Experts of a small language model.
Size: 16 layers, width 768, vocabulary 47217, 274M parameters.
Training: a variant of Muon for the experts, 795M tokens, 8356 steps.
Below are experts of layer 10 (counted from 0) of a mixture-of-experts language model. Rows are named router (the router's row for the expert), down (a neuron's output weights, with its number) and show model dimensions 0-63. Each number is 500 + 40 x the weight over its row's rms, rounded and kept within 0 to 999. Numbers have three digits each.
After each expert's rows: a language model's description of what the expert responds to. This comes from a sample of Wikipedia text that the model never trained on.

# expert 16
router:512492463454528445578446573450568483412469586494418473505450521504557503544526453464474458436479466530523506536538529536496529530510437435523503538482520553470510576526414531543443473526546491
down0:475475530461519475494490464577503543485530531528554524562522482599464516513464559489523491477540523501504516504520492526517493414488540578501496507551517486476507503482507525486524443458528501
down1:420490542482443461493524473551581483457497461532474450539495461497481469513508448556478400457486461493537518460424528543521579442462489543479474515545555465433528451476472489484424415519532505
down2:453487529454493589506467520550456488490374482553535458524550580507555536518482538560528482564455464523505530523508462470478524483496512543457556522502543511526500502457475504511560506455539398
down3:451528560431475532516501548464494523532458493516565602509507448453560502488589516502518540541486511525523398427507443486479584433561514556530514524456467404493457557501536519563490452498514528
down4:495496453402471507500559469512556507462496547547500489536458532477491463504514583468457540515486476512487537477477496509418461512478484532524511502409521523510494492498551479449505538495520482
down5:504477526500446381553510522475495458486474450420521524473453545551523476546472526557396483461438516509444496524533499520444569448569501486470501587486538468593518529530493512478597492500485513
down6:486485533512476501536520487441502546461542425510454467381426472543545510491443474473473572465480472493468532454517447460564533465540566569463494534522566513497498466528546529565491544485526484
down7:527563565471566508591545524515479473542519487606506557492487481453501502458470511507516527510425537477501521593405538499519516477522404491506493510481550536471544481530459494449482468573486586
down8:466489481469493554535541490475493542460535547521501508526409485496495472522447530456479531463505516485531530497441432475502549607458479453489565499455543510566571479536476586423524532579495437
down9:471499537513558523460514505532444480579512466538476553485540465438566486502485453559594531495530518481465508456485522429493496514521426469535518525510543494513488425539514541510450469518499475
down10:470531528537517552530495541549558582521477526524467466519506497561483478503500492513559443497515443463505485471499465490542443496500487453505536480543503429531486492508494477499495479531485558
It responds to: Word-initial capitals and fragments like B, South, North, Th, -G, and infobox labels such as Died, Phylum, Clade, Headquarters.

# expert 8
router:490451447449490454464468466465526441472524515519439465525500457512512539527525454449550503459508537458485508552493506538432559524433448473529462528457464496490541530481478558527532480508554570
down0:483555491454506497482543495521506511460465490488443495545513550460599491500553560480570490479549516433526481449550502468553499488476481525426501514468429496467450445546550533495508447462499535
down1:514523531578452521503547486525504464494571459541486545523487506425490612545513507519430508494466540492496511523509539553494526521511533589487465442552420520406496468568528512433450431523524470
down2:432535476520539521489533526491508486534508547506524492505455476447455448528491493512546490466559514506531523464522583519434581457452446545476479545478519434501559421445506456489516403484529510
down3:475531501500514525541540512469546485406452465464436526479488462545515467645549535518507460499461520508488455487502553476551488500547467462520474504593485465591464506482577500459518508481463483
down4:457530502556555535539497454464492497462492479556391537520483494502490520507473451522482527492419470482427477495473424528480516532585535405452511479477494502562593497528509477486543512447502512
down5:473515484502440553528510588518513504405541557448454519485479472480494458516537564446447498493426531494447462473562446546450494552513499472496508447505465496476528459466444509530471555447514481
down6:526498491461439493498554411510457484537524522480512457489494483441541508556521440536401496520501457500469538418427505482505556507490541544454495466509522495524419461420436556450551415508418486
down7:547500498506524496474532510538510475437514504473506525463450468440501492504481562545441534511492562504477552514548519571437503580493515481452518517485564497522491379534464548498454433510465499
down8:437504578453486573531495524461504520535495462484518569559420496484496441501469535579449528552489477500499548470491499480495499422417527453465521517479442526411542475544515511507500509545452466
down9:564495510571538497514470539491487417472551543436459447572480489450528474487500419457485494489545519569539571520511477508516465552422474477480520476494504476550520556509435517508544555527542560
down10:522493586447491494475483525473524468489614500477535572445515488503452485421438562498573497498496432413592505475414527486498445522477470490519454449506490524462452477462542513466535596549508529
It responds to: Digits, decimals and degree marks inside geographic coordinates and measured quantities, e.g. 122.3432028°W, ″E, cm, %, MPC/JPL table entries.

# expert 2
router:544498428469546521509495556485520499442499485491484470431519513491517481538480459462495492435498508509504516548530541505491534527504492496545434527437471537467481482489519571553461481498516480
down0:533448593422492490551464477474552487567451477544473425557513469498520512543554480461520531501476442571491466457479480489472480395457557500512520487568519508496561542422473545525515508430368496
down1:475512487479503467559514518496547466508520461512537441533427509434543549496474483495473462483470525522566500531480558481475521467475505458476513463519492524496422429464539498541439507512471559
down2:454464463501494434551470486497498509566489508531519520431468444476495482443480497492558585533484545441493543483533476437587517503499487541495479480546507517525511462568547408503491492526429524
down3:493558486475473493494491466508516548446572510484533530522514509492535448519502527562606466502454482554507488494454495617432550460421449473479502504496513583507451508531353539452483505480452469
down4:563546562478487465507419547469522481483404471541504517547422509501554483456406511458494490448487465467563498467451403482454494572591502541530490453513513489518541495539474489563526605431627557
down5:480446480545490577525517503484499469494549563550546518492420548542478502500488432517551488485485481541476457397477497477546521472448574493475554556479503567542458491543537499444549515566477462
down6:538546513479482524520473531473437509521519408501488576521597497593501463515532509535453604538483500445573488458526548433492531524461511488507452512502413493532514502596439477513496542561415536
down7:513533482546535473526481500556450533501485513478501433556531552512512521521512433485488504477562488548443485526539508533488514467471498539513545471484497414524555539463536464520522521536465519
down8:501470496525479491493482521502554500444447518519573603593532494514556517433448512589593502446433491522519499529481526442557506427500515503474453533486464543437478486486411519481499489525493522
down9:488463488493542566468449477549467483516488408551481437519533492446562530534506534455505478540485451510530423514532464540474549493525440578524464498455426472509486475447472503557481648527443472
down10:448520480506519493506412519493527549529522440438485465527544564545538532554473535508485477516545550512515485547554468483434522412559458505565500570516522509520509466472498546501481504518533480
It responds to: Individual digits inside multi-digit numbers such as years, scores, measurements and ranges, e.g. 1999, 397–455, 112 lbs.

# expert 15
router:522489447450502516446508527474444492515492456507489457503491499460526489552545463427541493525494549411535436477582566427487528474481465468495504533483519494457519562487495548532470487503504461
down0:456527492522476505479457500519532469497497495520529517482497515514554511507501418500473485472587424504517478529517525514455520468463414465515521554523531492470534484529469460532496549501469461
down1:541516480520538468472510475533471577464509506501397496472493502465511520533479520565502434514449449515502428499520526454555547544544571518556512561495507451582455449508431541585419523530540479
down2:515474454520493539481509450556508527562505483539482416472548587505435515465543601539477449486438587456542509531487518513502427442486472522428486491520597449509573452568472545554518567532540496
down3:474500510492529538520516491507523537493551487520519436554493481441480474492415408442580474447514463509499521471485488564508537597446500512472425527519498538492510460538544492503546469462517517
down4:466471499488475513547435536451544493523582546582492499527560375545485487556446526472476520479576545503474494406530458532471487476475570523418495555483500515508518504487482468491457500512434579
down5:490523486474469498568471492475503496504532492526432509530497484534517572459506484545545434447454498491478546520611471522527500509471522439481479509470550520517509514503537510504471487487543485
down6:444495501498539473475473489549548541499541478469554512515488449513525542468452457454459503570563546526465446465530475487528522472471524567513509512529531583502485501534477479470445539573495510
down7:439490524469451542472519501487461574494465523567497467549547526573507541498425537475547464522580485501476527513473510521512492558472522447493495521478451473490567432539518570434481528540482457
down8:471524511453478513506515551509524550437452489449535479423524510578451503461549450573568536463529429447470521505544528531563439438431453509522481527478408482555508530562483542530464494517501491
down9:503520474467511474487526560468476424434496556478501509533513532476512537452463482434553532508518485550492525513485447462511489492457497505497557534512542458530558557511478507485531519538522557
down10:446525465503476495580472583589537505508554464518515510449506538518506487506520488518473521536515509432426475500540515572469489521540453487492435519551488517516576530480607510508505450493516497
It responds to: Nouns and adjectives used as the first part of compounds, after a or the, in architecture and botany text, such as ground, stone, roof, cross-beams.

# expert 21
router:496491406451487549488452622484527458504455530436514456540491505500472501539517441480475526464480449470514476477536571484463503468502486481509509536468454453464449497531440552532475438476447465
down0:429572599487468552420487499510460554583481529465480531534498493471473468508559456427532518533514525522578483402458554547466478499482485509438435521591521463503458484508503577449543490479532521
down1:521508511514495558493463548574465502528524559511436506528450447414579491483435497520523465534469527563547490504466533494522502472461448571524525498473520580499589520413538485513456430415544492
down2:509469446540481499572446496431429502498576543555523404514506508507487500523497507541497430536518504546506472556458482460533460518512566470500553485480569523500543480447423557514478508496485498
down3:512536490599464533552530491497477452447489440545392452458544490540516547536492409504529511503473538524570525494499499458479424520473532551512491488453450492496412512525506489554477518529464510
down4:507431499471511508486478471474456580508465499545520457513546471461512530459527478584520430493447489460490501483497477457465512519526559483466434529503573576406506541472473524461507494538570513
down5:532538515536475459543512504500514440549517511524550501431480487540516494555521472455510422509541493488517548484500464492498581592517436523499530498450467560435574543516544494520528487444498550
down6:408497560479513556492495452551470563487496521552488460543466463511600474393504553504476470505464491577455428484473533525491468511500525545519569423508464411557485495534512541565425475497531481
down7:507523496456472459503490458427493503522513511515465488531515469519488514515523470542538534551450439451516560509541526465483529429551417480482483431496446565538429532504528443414577497452585462
down8:544470483563510501535524490519472540598472569530506519509504499448554473561511538432469468454472527517467494452527528488522485533486474493406430439458518482547599522524518501541472510498481520
down9:521491537506466413512523491465517464542509445523490550478569474479474585431580535488536455548494485536483532549463520487472565471518488475408491518502562564460579510529517431562434460567502491
down10:548482509529554509555494568445615470441565549537524513504439526520408528498525419528418519453499472431569511517473514464499553424534500432485460531525512476528526510442551498496497527527604395
It responds to: Determiners after prepositions, mainly the, his, its, plus inner pieces of years and long words, such as 1916, disarmament, uncensored.

# expert 9
router:487420433447573508500492504498520529440487535555488458439516438541547467483527441463423499451539495492392459463498502497439561533496465493486497517500501441463510512501412551545444474488470481
down0:536485463510525498435474488468444517505473552508517488494584477483431506540539510493496522452498514537506480521458527489426516528474543455538489495509447482470567479553451493476415465472496647
down1:536489521504511496552475560511468541491418497512480479504577497424538458525486488432497520477479521417551528539533504478515506489535403476509431508580488516528470559508505456533483551513433465
down2:513542488524558511479510513531563483525486500454528529508476491506500540455514508458467469506523414484526502504524493487561537529554558514508449507529539537532491439436461432501495498502463495
down3:534516499496568456566578542523505546567503451484512498529523448438557594436489413464468476535519498563467530527556506513527518534516504465537513467510485499469485621539581493498518572574437583
down4:595472516512552515522551568517561482494468474432545481469557500462573525466421531432468531527483537503485479562501503502473466516531488455486576449604474497483512526540453545493569527556546483
down5:561511488452445468511478504525602518528446496506517547525464573487511503534558460462517497524499465460491477523470548498404562471545526501546473509506521504448508520512498497492456484505492507
down6:557508547502570478488542511460490417466475428450479493486469534466478563512485449537525521405494547536511467532561437452488514460472524544516494514523495483500485543562569476548482517471501478
down7:457552481594494496465482485513477497511482495535505480502526500498466582514448513484594482479509521533529580507470524458461519544472512504488496525536437471515503488493479491492558481448471475
down8:545490571480460494535452517501519462481525528456481446515436540490447514532527505451492562405406556437525533456495504495491493504555476514476429522454558525458444437521516427520484487540468465
down9:568528489512555455456526522478407490531386402489524447539445542433526460526495508539418492561542565555453483534453509507502518479486578529593487560519434524477462487550518513471512459462498451
down10:502494479548461505488501497485511448530479507492549471508513511417477516485463562523436464466453538434541482539531463524414580522523404452470478581470453552480484496500478462411486449488502565
It responds to: Articles right after is or was in definitions, such as is a, is an, plus main verbs like worked, began, offers, changed.

# expert 7
router:466464452459481464578456509532459483476495512510489456534470496462505524492562452454503455477506509426494438585529523483430564557486464460520477529486491531458536478468493555523533481486531546
down0:461485512498474538542488489494479448491548502542544517540451543478474526485547583508471583509544591473515510522464460531585475526576488518515503579476541505500453513561471446492425565491490575
down1:510507504542459450466552591467518492418478457494535423493518512461508434475454512515481535530498494541429507613527490492465511443512448513556480555524445497515582450497573533494510484536507490
down2:567467516515506513538579520502536482504523512429558495592506442487481506583449545506473542534563466470477461592529501553547529447559558517499471495535530499417483515466497521542492479443494497
down3:464537507432483425537500624443518523487511461492487504489497511414514497449521479527558533451526478561499499482517480534491513418496464434471513499578460466465472509504515519432487511490502488
down4:494508471485457492382501533466583501537517463463527482459523531558507449478512524540490552544550518485507545478442576537459450437521476502520492528501543515456515456524496488521398485438475442
down5:514537447502460500502464526472462479529559553471504444437511502598473548526589497418475578410529535506536517510468513496535539565476513545525529544484556472509468529523469531547491485483497552
down6:543511501497468598519464539505513531563441483489483521482452494494451482523409478511454588488579549536477467505522431446481504456551500520551461517418413520493498482513512519496540449464558506
down7:497491501495436565500480520426433501535523502448519440518550429498494483479409500580588439570535531514541491464432501486518562452485541549543504512517462515503522590481548442476512603521494452
down8:479495518482487454523540447463468522521510508544534479483494474469480529487568451511462443515516467532424495506522477440477509584477508489474488411508504467525450461495522460496448424502568482
down9:478526468462437549447481541488488502529485397516484552545473443403523533495503524455475465431453471492519546409518547483480479498457438473468466477458504529518538476544494455461544444460465429
down10:546562521502570540532507566440477534458523486567505510485491554498516437481464496441497521578533539532488504436509464510476538554502478472551522545505535534571547479463458515458551442543521467
It responds to: Mid-word pieces of Cyrillic, Arabic or accented names, plus spaces and digits inside sports result tables, such as medalist, born, RUS.

# expert 12
router:537461479452540429444496534470430468465501552452485448466488481518567506452438458441497535471491504490525443552522534565497567463441443448526453535469511491466537561567511538537553457442479461
down0:501520502458508537470434461551529454463559510515457478581477511545498546480448470503500491513424510457525453466532575497469466520508511486516465520482514456489488495546547462462571531509514507
down1:512503540461584502508473454501473564468525483524478452531508518503447469408404487535489483561507499395563494430534493482445469530553476507501509567509444563416480516472519462528534474508495419
down2:514503463522516470492456498426510481519471560507509515506520481501526527490490525544476552457474513503585457473515534477373471475585537487445465556540538527416494473456488496523514596498487515
down3:542513521527505556533576518504506495559535497469474499574582484559443493544504498502577560526477511464430461492456561531516539456496523450459511489472560458542507585585490537491459538470484579
down4:530478423463507509494516492529523478517491499453573514527481540520517519442484553515445505515563539525475499414460541528537479529610462504536524486511527539500515474466517506554440491473527539
down5:493510519364570440525504441480471486510494417464491468485530488437518524478537428423485472481469521460439553537558523518501472488496535493467594517519492474487537544501513471557570559471536520
down6:468483503499520444391521513452453440453531501512534513475545473539467518504496633518576469494574465537553499523473554505449391474492473500492513519485496428483497516546487604461573450513543508
down7:471593482451537458526523493482497488504454573487457536537479490504481494466568523513445559501464559522459501455469480495506585450505512578494476516419518507566542508504412503484467520513459485
down8:476513505511519509467476492568463537553482531549473487483445506489515538471416578462487526538540472497490505520486513428548516516479469500448445542532530532506569514473564484582523540507577511
down9:503501468498517532513552543563495541531564465551541521512468509538557543545522494500535511519489512431517440515554540483489472548550460474544489498542513534494508552531553498483508560561507475
down10:452492470564506544450473584549519501568506609520482495553528502473512522486528537549526475442504449527433486544450566444514472420545500464480510470479621531504500525491565546479489512556491480
It responds to: Month names after on/in, place names and nouns in location or construction descriptions, e.g. October, Wilmington, construction, Road.

# expert 5
router:514435461462541481517503506461462514424453494464473440466484535559538473493550454440503518463551549477502456561516529530444503501493421492484414548472549482483521519455471575535509486513517503
down0:489497529485475494437507488525480484480504546531498465492494495515485481531532539500508515494506605489482524499467472517489502526574437479552485486525517544527482505477425462473539441503501518
down1:539456484528543542499523450485560432497478508490553484593483525504523521464467462585505452526463558503480508452426514508596420613497569580562516438507477464471469552496481489546485555476470520
down2:454480496535535462561538469519499493577486435551486504486508458529510528502517562466519465472508539493497604585500453495448537583506516482529510424494538503545434557445544439527545440443488557
down3:547514501547550577534487483611531514539485486462514503467470471534547458465511449520567508496490520467518531484400504515536557446475459465510518527482527546464512514495483550485520481505529522
down4:490496478469433497442535533453549527480480501510528518509507430537428494503465435448489527500513520515455485445506444527488388481506529453459440508479482496480518531512506505511454481475450591
down5:457575490422495516467545458479515452553484455548544503517523486525432491497533474503498490531507473565397486536489467504422495545542531465543512474485578535510502515480550525509502445523413507
down6:521441456574553558493479403456450443527479606559548522446477529508543499488498495490483457469459488499510452534513454602507432528528451441490452459458530528464555505466453501504518550481531548
down7:453505557413596538439493492502436471517501580445515502527472508415454531513546546566516448536578511520551484457501483472481525447502567504507542495514387487530495521511546536461498444513455453
down8:499415576625422484485498508463540480511441567525571487540539550464493516605500501545503473549456514539575553588512471458463415523528469449461537581481496515454413457517476535416491531592366450
down9:491473501462457549540429533516487506489517571441499448419552452552450501513536530536484433547426436506507490526520430427490559575531409437589509455525521475482548541544525514472442528518570512
down10:452502478399542460453468503520557572519492388478513472426489479497499507479464525506516524499561424475576575490556494495526507543478517464476530526482481530556519449499602484440443479489568506
It responds to: Nouns about physical processes, hazards and technical systems in science and transport text, such as stress, climate, emission, winds, Highway, engine.

# expert 20
router:478450437459526519578514476474468488454442524595477452462512502505522514546493467474462470465505506483528444503568532499466495576422473466552466486483547555498483510460453550550565492461521499
down0:497523428412466434462476551537508477521472476416535471500490495573557520544485425484451476506524521439488537514572535545529544493597497533496467508417419568513463539574488514536495449472510482
down1:490454501590509510589466504468506521504463510532452453469551520456471547507544499430474521460515480550504488453584442616461474543442443542490534495475527485516452497486498537543523483500471429
down2:546477563498487550518545583539496431493487515422498523505507523492538476509492574496517587456564485459446486483504488513475485514539437512459554487619525517506566501452490481502558498465559525
down3:543454504507486505472503501499483476529468452465566527575519459467490496463581562569496478535529506620536406556488480523533429506530464526426487493465462456514484484511439450519530511422419475
down4:495458529541512550554458523538542516515436494524461538528554554452469506499504498476540468586511448548481446416441544528480541504532448467538531550523512493563451544495505494496512547485502498
down5:506521499558537554547548580464518487518470562471481476446479478550489493497518442506492570488476495511465429536598485490491532485446513473464476493496496540498478509547512467523520509545484468
down6:476510467464524446480513531441467518499509494533488472523400437453486487468611508508466475501508497454561504506536484484487510513481497503445485555502540421494526385483531446525445473486489543
down7:518478498614478530521501450512477540512499573536487439550552533466492505495400577435539410463523493512497490523444441484527525518528504411501482480532487458438455468436504570543478432502464490
down8:547503525542584446542547483525456563528481506511457410472542468521510427490472504436419519482467496459503575481460509471445552518473480487454569473530441550474505507530485474510493466584530499
down9:559468465488514420502608507520510575544497443548472557505478498477548559446540502426473513468474531491449478455461428572549521449501504518443493471519510527476547439470497507592536477501560462
down10:458498568492521489473519522481491426545478505512504487545469513541520528540478492427440534391513437524526451538510455545580560522490474495453476507497471512560495536510543484498457525531458482
It responds to: Nouns and verbs describing releases, reviews and awards in film, music and book articles, e.g. Award, reception, reviews, premiered, credited.

# expert 17
router:435455431466458465518529555523448489419489532471481455525543520461568549538496453457539539467527540482446482551552534442467545511511435448479507559486514505537522520520490554536526492535501528
down0:470473533486507454453511484492490548473545481451454471536493472533511597531477486513468522533539499545459524448522552442498492367494526520519537518502566427544461452535520517476511508552462496
down1:485529457494514462589478553552482469441540498432532481516498495503460435458499464474516508541462525442498451509552520423528579409562517574486440464502498479497436485497494438445550525511434531
down2:526512531523552558513506532544477546482471537460479572507489472519479422506484507450437477531489487508482496478459477544499458511563557524503494426551463514519528489472494559510486397568509477
down3:439524477530514500497467425505455548455550462504528508521509451489485541519472521534474523472515460624502507436505470443490509502454437508546498548439522538533477422483429577496506536412554484
down4:526483516454509484549522443528535458523533551534554455505436485510482539466472534514586473493491517458545574499506518487473456484464464469451416534499494509484358536510533466427544498483551531
down5:460520523567534487502562455508471508554526542480546538473497467446470524490456574525443562524472491476443573464507482491517551526433532571498542460527444506509417503513573538440524471410549524
down6:509514531532493538523452515489467518480410517509521473517479401476497432474565508485549462499463515526435460488491449520496459517432450513463493511539506518525516540510513526483504408560557564
down7:552484501536466506527556601493424465490536483555471540516425546507496529473465492459482498509478498506573521427566434564505514571488484421466519549499590469495419511479529504430498462511487513
down8:471486511549564523554473535497496428488480431546493499510494497502468464456488440532518548430488488553487552544513530515511536503505513450507568512493459516559548462499485543523516499472549563
down9:523472463510506505558451497494464509465469531395449430467524481497491486522533488523542498480495511459522543469535537522472496506539499554499491542499511518428503457494474507478468505430540533
down10:492505519502586473517554560523563516533504536502535563519558556476501368472520546574485533557502525504484558453539480464523529431592478482479541526430537491498493496489521516491493507519496533
It responds to: Plural nouns for people and organisations, and auxiliaries after them, in news and politics text, such as journalists, officers, women, companies, had.

# expert 4
router:489441486451463508510525519477487475446480489520493462491475564475474512522486454461469485499486537448493469497554524464462520455449466542494484485515461448465514516515502522561504455508557519
down0:585553513570571512484463481499493549512521534549531543483505585438426504516473511470478437448507454511516496443486458478475561544480503436466507484528543460507464532506482538502518532496533475
down1:505572483511467504522495455475532480506495461531546541466479521482490552533553525565453497554484503506540501482476520464504512536462512489518522554502552464548529530543498479545425483449477562
down2:493587494555476567518488570433518584509528541483412512479561526472459555494474441498462390473448453547484450502483505477510523517560513531385486510432437548501457453546546482438530574483494493
down3:511606477497442549511546508511506486480524558494491501593560428472453509599503484460509523503567560482564402541486459453580494528462594465505496547536465472503434505512564511445460501539520534
down4:471548414451515464472492478514474492442527564476561486499532501488442563418428509507435452540448502508461506531527467510540466511517568490515500562492527453408517496565459517551459513431470482
down5:458520444544538473475484501500497536419558582536458531548581479511482445520472558464557439523470564472457494468483483451497467484562578521491505487506428510523551524494553522440448480506568475
down6:526492481561554506526532516457464530477507502482559501528516504543466553549517482476497518563495495554485569531464509511527516532501579496559608540440444496481532492549435499476497421499486536
down7:510477538468520547509514555570508560566497480528452601522524543530484463546550448468510455484524505538499497507533521560434494454509460466519499474543520524535583503446555524513435567512479482
down8:529481508505536489478449479511448492554575521509529450494513536481540469521502543574509524456492391536516532543502501547518518510492575505509541523543473506506492526504427475549533478553471515
down9:474488496528516532497471470490474499481501464554484561479514491533436482479526535540442534450493541517523511487557517458495568543450470433421500428478500476553509460490509474519483484456469437
down10:484494511482495475495524543494480501494459533490476461452497513478471507530528464514517503531529533545561510472514528537466512554483482574509523473554533523518462499487544463495470536484530462
It responds to: Digits, slashes and brackets in footballer career and club listings, plus URL word pieces and words like died, –present.

# expert 13
router:505468501411508489505506497530500474477510477565470455477526521539485562487506455473468525489473537497466484507544518455492484481454489436532486535496485546420528534499470546587489442511511508
down0:487529483472505539560471574436557477531529514485457492477455518488482444484521534560414501478431436495556529552533500475495514543512532547456565459512535481498439526465465474525473509501539532
down1:560385552443502544452542462485548508521539509452487513531493487418524493552488472470610521501478510475435490461542549478557483545528568510465474516479485502480470531485508398479519502467549561
down2:463520511484486505508483490559515492537513450523459489445454470507515475506551520492491492563430450539498502490453438499484520516474530513474475434480515483549443542495505507551407545496508423
down3:539542450549496489460517555579508508522476527535592534586513517401454589474552529492493479551588581503452481424475497481573457546456517510479497502480479450487434469527448447479497538543503473
down4:425459550535496500509447520526524454500545532539498455536475516435500511479518459519481481460482484554458550454492524525498466506392509453502513470440420503530536438529574487537539497543552457
down5:489605463572473502467485508487514600501503438462459481506569477493490487539489517489518503532517474500519553469562491517564481513476502506469551563502505491501498371497487486511506425555503504
down6:498480534515443530551459553473544471505550576557524514471506520439569525515431447481475522500490492451466474539454507527518496522466446518626499536501529465450518475528466593476508478520497549
down7:561593437521483473429497472463545533543474507515561528519531495527482585510539437513523465495441584531577473512521428487518516469528518461517503511494543547525476514487539508462542534465499549
down8:466517518421462526510536498527516588469577532489496546501517543508494465532520510523452497478536502504517458448510462433510551542541484483561511467535565524562457509504513458517510527530513567
down9:488441424444564439507492566457485453524485539550534460559501507469505441476520481513501523507456508525493421493514514503545487469525617503455506469498481421457447476506523559609436523541508494
down10:493519437480478512528545551448545478487475500510544537546526509519471487465490558488521491528547446489467442478487481497528503549518474465526543526500498451546525496539431551461501553541550467
It responds to: First names and fragments of surnames in cast, personnel and taxonomic author lists, such as John, David, Dan, and pieces like Hud, run.

# expert 18
router:480447460450465471516524521543445502450514478515471447417451506534448536545526458460532494446494529485482436524514491531490509425437444453516524469506456506475543531470486559521563496538543441
down0:471492471540536485538458548509572474476473526369486520545573491476454502484489517523580507423559520464518563507432437511496435530470432494559476486463488561452516477506538424491521495468453495
down1:527499487530499524421484490537554575574519436559477544481491493497602513458457513464503472491566513473509435445477445540459485553440551540514528572531548454550532488407519498449513531465487480
down2:481501499442521494521493582503482520558500512493525522489491505503539537503560546516508534489531516520501579517484508548515495502455576574464433518453492461524408512501468474519570451472502533
down3:515534475488469476475498579485415478506478534494608557473528461534496533466485583501459549512452511510532461488480535463474450548528416579521532498495483468453541478499490522493502541500459440
down4:432479416485469474543524486491468454484427476470522499420529418495490522467532489513395495476518492484538515511464566475531492554555370499492477429460490488475510512545469521485478493466497490
down5:497505497508404473536536416420561572478544472520416486436500527504508530518565560484523444513498484497431529462547539454455577472555513552489427487524467538447492465473472479443495459547515487
down6:472487536494576524462436455488425496477479522583515514509460445494472521509501509538480532453462505543479526527496506503521459424530486506469494508523549511463539456498455438524532549513515539
down7:495491495502513473452523556483519573528558471446572523554482489479495545452499531503481509560548495449483467482524440480577532527525535516507555447484524471483425613508448528491535535512430456
down8:540548485515481493555517495472497514454418427545521505493422480542511568547501621543463400513496476455469499508547449455503467529539501509495531426529486488389543477504516455449494472469511496
down9:496476446448473575498485471513554512490428519529474489522530509393432492463581452517465554529495535494512488442573496454465467491453446491482478526551456541507455435484531538530459490528518475
down10:458584525478476435495514546469504455508527510523593441494531498466456550494456557526547473538495436485435485480432481528541529460433461534510511528494466544556490503550538498550544494511544470
It responds to: Section and field headings (History, Population, Background) and three-letter nation codes in sports results, such as AUS, FRA.

# expert 3
router:441460411465533496495557503492449436406509465507522452524534476485378478486499435447529524470556481474499477501511503494433515516450420509524481500486526549461524514486464532555418508509488503
down0:482515432487607515511517495517467522544485513508486527499493571508543518451487532584486502454498575500480507569466509421491528513539562487510500505456490523445471498432472501488486515519545436
down1:512505525520499454543509495523463510512488454563548455511562474511513497490490486540507538505486511493491456507521491528499546486468569435513546413435578484478502523500538437450537433457547495
down2:509491427554546461530450520526514532481602527483564440552483518483571503503451485504516420483546487457495479526530490453478480527513490513552543466541571469476528493494556514470509501454504466
down3:565520565496504494467403451507443513487548532493481456518446490558533506559464489487462564503502500463530479419480463524465554514447469467504544481525434477434502495539457487473480519520488533
down4:403483419442480453511429498443505536509489501598518515482472552490525517449472516487542416559483506524521451513457445549516562568527460452503478515513438530519495546498495521476570488433487494
down5:469509477618468557408441613460505484479509583511488500520463444501430548534462538426503462521517539496490469518560459533519532524435554434497591483504547431496531498472562517474494543433495491
down6:536500436492469515536446515544519514485456514532475503570558492525431557529581486494487496534469570463387563521556525475524534558505552469502476455506510482485474561534471470490448503482554432
down7:491481525421511518468413512513591498532556507462526485446451507459517503490514563480520545520520515498465467519468429533476501471536501435491517475480579489486493519467461518487501460497547490
down8:512559522549543462550460392495459487540528437503544469538460515489453497572545506537435484491466469499482469534493465470474523510504495446479532519546451470477423443534427497610421511581417454
down9:438545428468476486540553529440523487560488511551531510532558520451500503476582600537446471500526509502542535541475504571568460472540523571425549506497526448534472433516445541514483549485511390
down10:481447534581486593497507537464453466571488412417508471535587438510436540471545457576488493547518457522505522512526471458446610517487573496464535531496527524592461525610510478509431438452483472
It responds to: Modifiers before nouns and heading words about nationality, media and scope, such as English, British, international, television, Short in filmography headings.

# expert 10
router:546450457431497506500519519494527531446509445571425451514532493515558487476523445456529599455471585516473441506507543483483518510514450478538406487482508545497516551540425542531512486511471499
down0:576538455508511535503519495531480509504518471519486475509475529515518446468434569416494469502499460426509581482431518491511522463385547507466466511539537539445460480486460513461510510539535476
down1:468518496459506516523460500524542498548467480488536449548491527490548594514524537486489519445539414540554459523502506482502509511583448452496556475529481464429546506562544443409450523469553513
down2:536473521433539487507550479512485493480469518535498502465471482470596530508537471422542558508506486484559431494466548544540478527470532497354510484480551529437554525436518529502549552529536547
down3:532476414473522470533523559444513495493517541492559541450481488491532504447514530551503477510438549517476532462476506533502522513515465417471463586459384490506565498596491576491589511559462557
down4:470444465555512551528515499502528553571466484549505545520444488429500536455504565503433517499496528522491509511372432479550537519460500495427493485489540468457516513461570545500534507494525484
down5:479556496450473504521552530546435533513521466531497547505519485501558509512458543473463460411536546468574472443495503558571550430465554619475441460478470506515573492560515561514567483541469444
down6:495478482495529431421486514464536519574483521419505475497438567539574497510519547439456470536459523511488575480564515469510518487488462506485554432484480525536418454506527563493484516418501502
down7:477511501591485505462493516540518454532522546493495439536449506552522481425499505487519542570439505484575483483477475516526599505496503493519506442447613524502520543506482568444499491541524496
down8:512530513514450463503522540529532467490496472509510469476492486426554532502509439489517432453497485467534500518459554527447434472502499521502512517502506478501453491482452502467514471556519497
down9:477469454502475448543556499457454508504546509552441533563488496531473502482438606438480517469570448505542563513472514523556546468527485532466541469512447540523557504612442460469482522511492502
down10:541479469486486445517482458414525563487497516468493512509452545505543518475429524540491543490460388440505508446592554548496503557524451512558457505517517535446491476469356490431499450488513503
It responds to: Pieces of German compound names such as -ische, -führer, Mün-, plus currency signs $, £, € and sports verbs scored, finished.